Experts of a small language model.
Size: 12 layers, width 96.
Experts: 32 SwiGLU neurons an expert, a softmax router.
Training: a variant of SOAP for the experts, 535M tokens, 4078 steps.
Below are experts of layer 3 (counted from 0) of a mixture-of-experts language model. Rows are named router (the router's row for the expert), gate (a neuron's input weights, with its number), up (a neuron's input weights, with its number) and show model dimensions 48-95. Each number is 128 + 32 x the weight over its row's rms, rounded and kept within 0 to 255.
After each expert's rows: a language model's description of what the expert responds to; "mostly gets" lists some tokens that are sent to it at least half of the time. This comes from a sample of Wikipedia text that the model never trained on.

# expert 46
router [127 154 183  98 170 102 173 147  93 111 120 125 165 112 141 155 124  90 126 161  95 141 162 146 137 172  91  98 125 171 156 151 171 179 165  85 180 182 197 105 143 133 126 177 109 156 114 117]
gate0 [ 93 149 123  98 153 150 180 198  81 145 186 159 148 106 135 171 108 123 105 128  95 113 119 179  93 154  93 166 114 170  96  94 153  89 127 182 100 135 113  94 160 119 133 165 121 119 103  78]
up0 [170 104 119 128  98 115 104  39 172 104 101  98 102 116 125  96 161 164 153 123 147 128 138 111 198  91 164  87 138  74 160 100 110 175 119  78 145 131 127 154 117 114 172  61 125 158 127 188]
Suffix pieces finishing abstract nouns and words, such as -ction, -ition, -ement, -wards, port, and words like support, design, development.
mostly gets: " support", " design", "ction", " development", " control", "ization"

# expert 33
router [107 139 141 130  65 153 112 108 145 150  67 144 158 100 106 130 170 199 179 177 180 138  99  94 111 108 154  72 104 108 128 108 114 106  86 117 119 124 117 161 124 110 125 183 134 174 148 167]
gate0 [102 110 107 104 128 137  93 133 149 156 130 196 127 137 147 147 125 116 152 131 103 162 166 175 145 145 113 126 128 109 193 127 151 118  31 102  95 195 141 171 129 110 143 144 108 129  60 160]
up0 [130 155 127 164  99  83 152 137 111 104 147 125 139 152 139  95 114 143 103 152 124 192 174 132 138 103 157 141 104  64 126 148 131 102 196 130 112 108 151 169 126 152 125 133 126 118 120 133]
Opening pieces of words and names after an article or verb, such as dis-hes, dis-guise, en-vironments, Em-ilie, acc, rec, par.
mostly gets: " dis", " rec", " acc", " te", " ad", " inc"

# expert 10
router [132 159  95 138  71 151 136  72 148 105 110 169 127 130 142 111 111 172 115 133 109 124 135  70 127  89 130 103  97 181  65 121 154  93 103 144 173 153 137 152  64 159 126 129 113 157  84 168]
gate0 [ 76 124 129 216  86 143  96  82  74 158  91  98 111 112 129 177 113 139 157 126 123 166 166  96  78 100  94 128 160 143 124 144 133 113  97 135 118 133 146 131 152 175  83  71 161 146 152 152]
up0 [184 100 122  66 128 126 148 130 139 160 132 186 151 140 136  85 107 166  93 149 119 101  95 165 170 159 176 143 119 103 113 160 131 125 154  75 129 114 103  97 109  99 156 153  83 110 110  86]
Syllable pieces inside proper names, acronyms and foreign words, often after an initial capital: A-S-CAP, T-ij-uana, G-om-es, Mel-kite.
mostly gets: " Tom", " Mor", " Mil", " program", " techn", " Mer"

# expert 28
router [178  95  83 149 174 159 110 117 100  94 139 181  92 153 101 103 114 185 155  51  99 113 175 172 155 108 154 110 136  99 101 102  65 113 111 104 129 116 101  62 150 170 153 115 121  91 117 102]
gate3 [137 158 155 109 154  55 164 169 144 140 202 144 109 109 161 137 131 131  86 118 162  44 151 101 131 169  81  95 144  44  90 131 145 150 157 181  65 155 159 111 172 117 166 134 139 157 155 113]
up3 [122 131 133 132 150  50 171 152 136 134 195 180 138  82 176 118 140 145  57 114 152  83 151  84 162 140  85  78 127  73  87 127 114 134 156 173  92 127 165 136 170 138 156 116 128 129 113 100]
Unit symbols and marks right after digits in stats tables: feet and inch primes, °, m, cm, kg, decimal points, 100H.
mostly gets: "′", " ft ", "°", " cm", " ft", " | —N/a"

# expert 12
router [170  92 173 160 143 126 119 198 148 132 117 141 116 105 134 134 101 130 139 190 129 150 102 172 178 144  80 140 180 132 146  65 125 116  91 137 148  84  76 112 182  88  99 142 107  61 154 116]
gate0 [158  53 112 172  99 105 176 126 155 155 120 194 149 117 152  70 144  89 124 126  33 109 124 169 150  96 145 123 168 131 142  34 140 124 167 137 140 129 171 124 122 113  81 147 155 118 145 111]
up0 [114 189 107  68 163 189 105 123 105 118 149  59 107 156 110 172  91 188 143 114 186 171 117  62  87 123 119 162  79 109 142 187 127 123 115 107 123 131  71 121 106 163 170 128  90 133  98 155]
Thousands commas inside numbers and place-stub infobox material such as coordinates (°N, ′), population totals, density and Geography headings.
mostly gets: "°N ", ", a", "′", ", p", "- • Total: ", ", c"

# expert 56
router [112 101 181  84 132 136 132  70 106 156  91  96  98  65 126 114 157 135 128 132 123  97  62  88 134 136  91 119 103  85 137  40 155  69  97 170  68 107  81 194 142 154 161  97 102 106 111  99]
gate0 [134 133 105 106 184 186 106 129 166 102 150 107 109 123 216 136 149 137 122 122 115 124 130  44 130 194 160 169 142  83 174 102 130 142 102 143 173 142 116 125 117 142  76 146 103 130 133 131]
up0 [128 129 133 102 150 133 106 144 106 113  83 173 123 138  92 145 105  63 138 165 208 170 125 160 165 108  80 139 151 146 183 168 131 109 170  93 123 108  83  35 117  99 140 156 127 158 121 100]
Second pieces of personal surnames after a first fragment like Sh, H, K, such as Sh-aff-er, H-utch-inson, Kusun-ose.
mostly gets: " some", ", W", " you", " fire", " We", " Law"

# expert 31
router [105 160 140  79 121 166 113  50 140  46 173  70 102 151 107 126 176 141 173  90 186 109  98  98 115  92 161 122 116 127  98 120 141 233  81 126 123  94 128  62 127 141 122 122 127 186 145 144]
gate0 [ 89 132 140 139 121 164 179 105 103 149 129 132 130 112 143 154 157 162 152 133 138 148 145 130 105 131 175 129  95 112 140  86 106 213 160 111 162 176 147 127 166 150 161 115 140 107 146 108]
up0 [163 104  84 115 163  88 101 192 142 128 135 132 146  96 134  98  92 120  97 109 113 124 119 140 149 137  63 141 160 139 185 160 136  56 103 144  97 122 104 146  82 110  66 125 135 124 127 107]
Words in football and sports pages, such as national team, Cup, League, football, club, slashes in career stats; also social, political.
mostly gets: " national", " football", " social", " political", " ref", " Slov"

# expert 62
router [ 97 159 119 147 120 120 141 112 137 103 138  84 150 121 144 120 183 175 168 129 117 141 161 130 146 125 110 125  84  99 144  77 159  88 163 157 121 197 158 152 130  93 170 129 127 144  60 147]
gate0 [170 153 137  89 107 125 136 150 104 112 108 113 120 161  99 134  85 149 166 126 102 139 174 100  78 169  94  96 120 177 148  93 180 153 116  93 175 153 127  94 103 204 145 132 170  80 114 131]
up0 [116 118 103 119 144 131  91  81 111 172 121 162 117  54 116 110 127 108 108 112 157 119  60 167 181 103 180 142 108 156 141 139  67 160 108 143  92  68 131 155 138 107 104 110  90 173 127 127]
Bare spaces, compound hyphens such as Middle-earth and sad-eyed, and two-digit numbers in times, scores and tables.
mostly gets: " ", "55", "25", "i ", "23", "00"

# expert 27
router [ 63 141 132  87 217 136 120 203 149 176 163 108 107 131 133 184  92 126  67 128  99 161 149 153 127 168 124  99 131 103 119  99 107 138 146 141 104 145 132 141 182 138 110 148 132 132 136 119]
gate0 [125 104 129 164 145 131 120 114 105 168 176 139  70 121 124 137 119 179 181 155 149 121  83 148  84 155  65 108 108 136 108 100 218 156 160  52 103 134  81 126 140 155  96 120  49 104 155 130]
up0 [115 117  95  89  89 184 182 107 162  80 139 111 112 115 134 159 109 153 110 106 107 153 161 114  99  93  99 122 150 165 194  99 119 131 157 155 148 116 140 155 159  97 144 173 194 121  91  89]
Word endings or middles after a one-letter piece in descriptive text, such as p-ointed, d-une, var-iant, plus words like seen, half, white.
mostly gets: " seen", " past", "hed", " half", " white", " light"

# expert 8
router [141  60 154 154  75  92 118 103 106 174 117 178 103  89  97 127  83 152 156 109  94 125 127 115 159  92  86 155 113 158 147 140 132 114  83  80 122 151  95 124 159  75 138 127 174  91 128  94]
gate0 [124 104 152 176 107 157  95  88 119 148  78 140  84 141 137 129 111 134 168  62 102 172 148 116 128  75 137 168 161 134 113  98 133 104  68  22 109  73 151 120 176 133  96 106 120  83 122 115]
up0 [127  85 158 166 106 148  90  95 107 174  70 152  81 167 162 120 135 151 140  93 124 163 148 158 141  80  91 134 197 158 103 119 129 103  59  52  83  76 145 118 140 111  77  87 124  99 154 141]
Openings of institution and proper names, especially University of, college, Church, High, and name-initial pieces like Sch, Cl, Mc.
mostly gets: " Sch", " University of", " every", " cl", " Mc", " Law"

# expert 22
router [157 139 142 174 140 140 167  93  87 147 142 158 105 160  56  72 127 114 158 120 102 149 113 149 131 100 144 121 181 142  87 171 132 110 124  77 134 130 130 130 141 214  68 153 150 113 162 141]
gate0 [152  89 101 173 128 120 182 135 147  99 164 105 111 127  89  62 109  79 133 100 151  11 145 106 187 191 161 131 156 178 159 143  78 194  91 136 113 139 103 186 135 115 129 119 145 140 145 108]
up0 [135  94 116 180 146  85 136 126 135 133 132 135  63 182  87  72 129  74 161 128 151  64 146 128  97 104 176  95 180 162  52 191 123 119 131  91 102 120 140 149 135 170 138 147 106 195 129 119]
Field names in infobox-style lists after a dash or line break, before a colon: Dates, Binomial name, Type, Location, Order.
mostly gets: "| Total", "- Location", "- Order", "Scientific classification", " Head", "Personal information"

# expert 39
router [121 154  91  70 186 190  74 130  84 145 185 116 118 156 149 182 105 128  84 148  99 176 136 152 105 202  91  95 176 125 140 116 142  93 130 113 110 137 142 168 155 136 114 141 139 121 143 104]
gate0 [183 115  90 108 133 112  82 145 106 152  84 141 107 119 109 160 127  70  82 183 110  81 189 101  94 105  47 150 147 104 126 193 132 122 158  97 110 107 145 126 180 112  89 111 106  97 148  83]
up0 [207 109 112 117 144  84 108 148 131 137 127 169 104 128 162 133 118  48  72 180  59 118 194  94 116 171  41 131 121 121 105 182 154 110 137 121  83 156 149 123 165  98  55 107 113 150 100  88]
Nouns and suffixes in science, medicine and math text, such as life, function, nitric ox-ide, kin-ase, drug, plus LaTeX underscores.
mostly gets: " kill", " head", " drug", " structure", " learn", " effect"

# expert 11
router [165  70 147  89  94  86 144 108 142 127 128 162 120 107 125  71 110 159 110  92 108 143  84  63 147 125 124 145 110 144 155 124 194  79  68 100 154 114  70 112 103  77 171 128  79 132  67  99]
gate0 [125 120 149 119  85  87 124 155 154 107 198 115 112 139 162  78 103 108  90 143 153 156  70 139 115 146 133 135 166  95 122 122 141 121 122 126 163 148  41  92  96 113  72 146 144 161  97  74]
up0 [137 143 155 117 136 164 111  78  94 149  47 142 113  76 115 198 141 177 138 106 122 111 132 119 149 127 112 111 127 168 124 163 112 164 103 119  95  75 181 184 188 143 180 127 113 111 155 217]
Single capitals and acronym pieces starting proper names, call signs and codes, e.g. W in WTIC, K in O'Keefe, N in McNair, US, BC.
mostly gets: "US", "BC", "S.", " Kh", " South", "AN"

# expert 2
router [109 167 164 115  74 115 145  94 171 130 108 131  82 177  97 168 146  61 123 143 154 133 138 132 164 113 166  96 154 173 100 174  96 130 128  95 125  64 124 130 171  95  76 121 150 174 135 117]
gate0 [130 111 132 198 132  86 125 132 129 105 135 140  88  93 152  73 139 100 130 104  70 111 195 160 130 137  66  67  90 112 146 137 168  96 138  90 164 152 173 147 146 144 109 157 121 146 162 147]
up0 [ 99 156 127 147  51 110 134 164 117 110 127 167 122 115  66 112 119 203 130 166 124  99  81  75 115 138 159 156 121 121 147 129 143 171  84  89 105 176 125  88 109  94 139 133 141 133 122 112]
Nouns naming a person's job or role in biographies and sports articles, such as player, director, footballer, manager, lawyer.
mostly gets: " player", " director", " brother", " official", " artist", " household"

# expert 41
router [ 76  73 139 104  73 102 183 165 113 134  82 100 144  99 160 133 125 125 161 154 139 178  79  82 144 118 139 112  95 108 108 108 118 110 111  80  72 138 129 165 110 104 179 139  97  61  82 135]
gate0 [104 109 120  76 131 142  95  91 141 149 138  80 180 141  87 146 121 147 114 162 145 116 104 102  53 137 102 161 128  74 109 127  84 124  91 134 115 130  96 110 191 148  88 149 137  94 139  60]
up0 [156 126 148  81 122 141 105  93 107  78 138  98 139 139 123 121  94 128 107 135 153 189  49 165 145 163 171 140 107 131 122 135  74 166  72 147  85 145 106 115 189  43 138 127  96  98 129 107]
Single consonant letters inside or starting foreign names and words, often h after a consonant, e.g. Benh, Deshayes, Roshchino, Ch, k in karate.
mostly gets: " Ch", "gh", "h", " J", " Do", " Av"

# expert 3
router [ 98 138 163  79  94 102 162 114 130 138 160 113 115 151 184 118 104 124 102  97 112  89 142  72 162 152 109 123 128  83 133  50 167 168 103  96 114 145  64 117 174  83 165 106  90 168  84  75]
gate0 [153 101  98  97  86 152 131 147 160 173 133 141  74 154 137 187 185 128 141 165 172 106 127 142 104 167 133 171 137  75 120 125 140 161 142 144 132  78 127  88 154 162  91 126 161 119 145 101]
up0 [177 165 136  92 117 140 164 195  95 150  59 134 115  83 134 164 120 151 141 158 154 159 160  94 108 105  88 117 113 137 120 128 128 143 197 124 158  73 127 140  62 131 148  99 167  97 129 172]
Nationality adjectives and country names (German, British, China) plus word pieces inside foreign names and places, like Kung-ah-älla, Shishak-li, Suff-olk.
mostly gets: " German", " British", " English", " Arab", " French", " China"

# expert 0
router [130 125 145 140  62 148 102  98 116 125  72 105 175  92 151 142 137 180 113 146 172 197 100  85  97 137  90  90  54  87 161 146 111 116 158 142  83 117 111  86 160  82 157 145 142 139 157 189]
gate0 [ 90 106 135 129 138  97 163 192 112 143 131 130 151 108 169 171 149 130  73 195  87 187 153 126 115 151 154  65  96 110 161 106 138  84 200 138 100 136 154 142 157  96 149 147 126 176  67 108]
up0 [163 142  96 106 114 122 112  90 173 104 141 165 118 172  98  98  97 119 183  74 158  71  76 117 119 109 121 189 160 146 102 115 118 162  74 126 137 115  85 131 113 157 117 104 164  83 179 144]
First pieces of words after a space, such as ob in obtain, un, co, Mc, plus opening quotation marks in prose and table cells.
mostly gets: " \"", " | \"", " un", " '", " ad", ", \""